Experts of a small language model: width 224.
Below are experts of layer 7 (counted from 0) of a mixture-of-experts language model. Rows are named router (the router's row for the expert), up (a neuron's input weights, with its number) and show model dimensions 0-223. Each number is 128 + 24 x the weight over its row's rms, rounded and kept within 0 to 255. Numbers have three digits each.
After each expert's rows: "mostly gets" lists some tokens that are sent to it at least half of the time. This comes from a sample of Wikipedia text that the model never trained on.

# expert 176
router:138116111113143152083129170139166145152116130157137072116055145110135156159128116127110115137111116121089127148146104145090096140099140090150118162154130151168142087111122120116136101178144125107131145105111128141120144183082137150140131115122088122081148108170171107153094156119159128143099095118102139114140138119121119123100181159155096163155110137119140128103106199104103154150110157148119144136148157110137141161105123082151121140105118138126107114121107132153134093145079136123127123123126140132146113141092102135125102132123130109165086129126145164117142194105169118129158118169152121102149102122120133151141099150134155118133162135167098139067151108109130108133139
up0:115167131124127151114131099136146112114060139074142113155091126145170143145188200122108113094081134144133136147121116113152142201128151118160153121146109146140087117119114110119136135148123117122130152110111098176135111116102093108176127164131127130099127127150118106107092117094125105140150098097138165126130084176112095110125115145105152145123175137128152109125152152113124122107145163113158139086162142142138161112141148101156124139123119151152139102088121095129133152142144174130065148119132097115142117150125115164122107152145095154150086124140163130126091121131121163162175097110135160093142131143148122150122113164144135116137148141124105126141134092155180147113112
mostly gets: " Port", " Ad", " Sy", " Ab", " ad", " Af"

# expert 213
router:126145129133103113133153112121154131102164148126103111111101116126095142120126139158121136153156159126152144139103152133084161115098134071164126098113148107151164120128106104084162141087161165125155110112117118166158126088123092152137150171144118131130132121134129120135141155106131134149105154143181121136150100138127152108178119128175120108148112143152154118132177108151113095153136141168175130148087096122176090138123115095126148114136144110149085105140129129127161129110112160094116083097132118142154131110138114104118090133119060146147151136119120125099174088073104119137096119138152111116139142115174108129165177122115130138124155126167076127158152096166117123169130
up0:107108141168149134112130135131154126174156104106130163121117121135128128146091099121149172152151112165107092115085156110142115133092115113129101131131158132174133118100139086116098128085122137141114156126111134145126133127119106083096155157137117071129096134165131117143074115158125159156095142131122098119113152129140136158143111109175089141140126120113059131111108169133121117094120124110116091120116106090155147125151115091198121134131138085118137127145121142117134164124139147098071076145150119116111124114108095113137118142158118126111135173087090094121099118137160113111105100124133140149158150115157140149149192116131148111186156117192133127133125114126154118154114
mostly gets: " me", " Me", " mark", " more", " pe", " pl"

# expert 97
router:110142111133136139148144181110100154117113133154148110098093153099116124157114111155086118125110158110130138098140085167115123151089150118157133137152140137128178142140124174126138106165088135100083155131129099163112114154155125170121117087150119115102143105182144104126098130082137129083089119157096120094135150149111143152138129125138156150141154149124111144118154149135130185142102138073116166133110164137127103105145163146119151129109144124145121125139144127141116117134106093113154162145133116130139124136121129142125154093111113079134143103112163118082131171152171118122086160113137148136170135160088120173170153158143103163110100138080118145107138127086125172164093
up0:125139105087127181179120139122106151068083142142123144121139126120135136101079151160106135132093116165186130092113119140100157162160141123132115164118133144111129137149112116132123164119163121124075142140119098065131142129160114088115113120153125121150121131095139151132100113111117143116132180164180126117113140148072130139120085177152114111085138184143180124065131118114125152130115082141118121092100116100132115161111116164094161107126136067159160132104111142144150142140144166107158137144106138133090107167112107125138124113133092143105119101177138126153146134130137121124100143118116128178148147145131127087139120127141117107137120148147141126103124146135144132095115
mostly gets: " H", " K", " T", " G", " Z", "H"

# expert 238
router:101192089146136110159170069118079117148148156114116095101138137168130124165148110156075126118138160138120117131156100097137141131105102125137134129130132107122114147132104114153134097115124111127151079116163138156152119108134116081156159105068155131125115165119089126158149125155133147159145104146116146149127100120135152122134144156161131179103135118175137097079092134145109132113121129100121121137088148092132107109101117147164115118136143088150119144110135150102116173115101124103122117151135123079115154118111127114115107112126129114113071089132144111161124132177098100151112127140137131132107176113131070134146170114180124087164122123123152125140148073125111114160132
up0:155131112112158130167160113113097150151115152165124111090171139143119124141159100089125129151101153137130111065123120119123120129124113154129090094113099176116138109131149169176152120121136141176106127136085139121108139132144127165110148123098101133146144168088102142131119110103106133157157162124135177147131123152141100135144147191148162129128117167121125104107124144164129109112088111073116124076136127140155144169149061124182141138125111116153145156116068116105116142137125153074125103104107119150086131114103141144169096126106089133123125111111104102139137158146130132134135130143136129114145140116099113101120138141141123151106111110153163147190092147094089121158123
mostly gets: "berg", "itz", "burg", "ka", " Germany"

# expert 92
router:138116129115149112165159156098095134169169128092151140134151151105128102168148189139120172132105154120164113111139172080087169128145111100109115100105115124088129161105121137110136093143115160104153115114135131114135114143140126098144123147149096135171113135172141129127128112146147144107106102113155097127076113154132171127122159106098069139097115119130132114073139136142120101130114119095113123073108137140117119129122088173182125121156130138130108128077137166140090158108163158098116141124138134175093125145144113080115140134148119124148127119123142148103145166172165148090148111114136113155135137104103150109110134086092146151140110087161162112105114114135111116138153
up0:122102151146113168147147097126127118096144115133080166103131138106153099171123117148141079106138139112123120142168114179090127134114118114135129124091095135141110168117157106109122147149138180116154157114065102130110153140165122095148119157137122106141119146153128138115145171084109133066129103105135105127099128180140114144166136091094093099156096115139114161150137131107114102138105135095122145095162117078127120119137135140159079148159125123170126172123077088131149127165110167124121122134104098152183151110161137128081189136127137123130121153114114152119105147130134143113146145134113124151140129126115181133119151119120145100185091084131113120139116121142133116129120
mostly gets: " off", " Off", " among", "st", " down", " main"

# expert 177
router:117091175136127149117121112102083149153124114188127104135138162157141128124101172115132156095120103134122122075108125149144120113140154158144138105109115098119134113115152164105122117159104123161167116168135116129109134170138166104143109136122111119149118125145123154140145084112162117177106134184160126119113160145126096140121101126095132141128105117166176175109172177106152096128116179101118116137100170129091156163119101096089118145091131178140131125137119118127095101133158118083109147124122133118113147136134084119088096083170146127118135076098143096128124151140126136129121132106142158154122114132149144128119113092112098129149092086131161085139150132144108170095116
up0:110114144152152175136138126151158138102154084105163145123127075151128146094156139148127101139129087124131164123145144149140132121093102160118113164143110138106083148098128087107112164149145138111164154117119162143148126148113120132104143139134139087095120126125151131153132146098163140125101150145117180104119133072139073111136101164122119157158110177173164151147144107111162119126127092146151112149155134137127131142130110118089186129144123130093078161092138086108126090138083088106160125094115163140113128104121138122086121130153111159122079133152135108120130130083116169128147117125168145171151132131157161161119136145140098086131115122085095116108124126159151119117133
mostly gets: " Green", " Hill", "ood", " g", "rd", " Ear"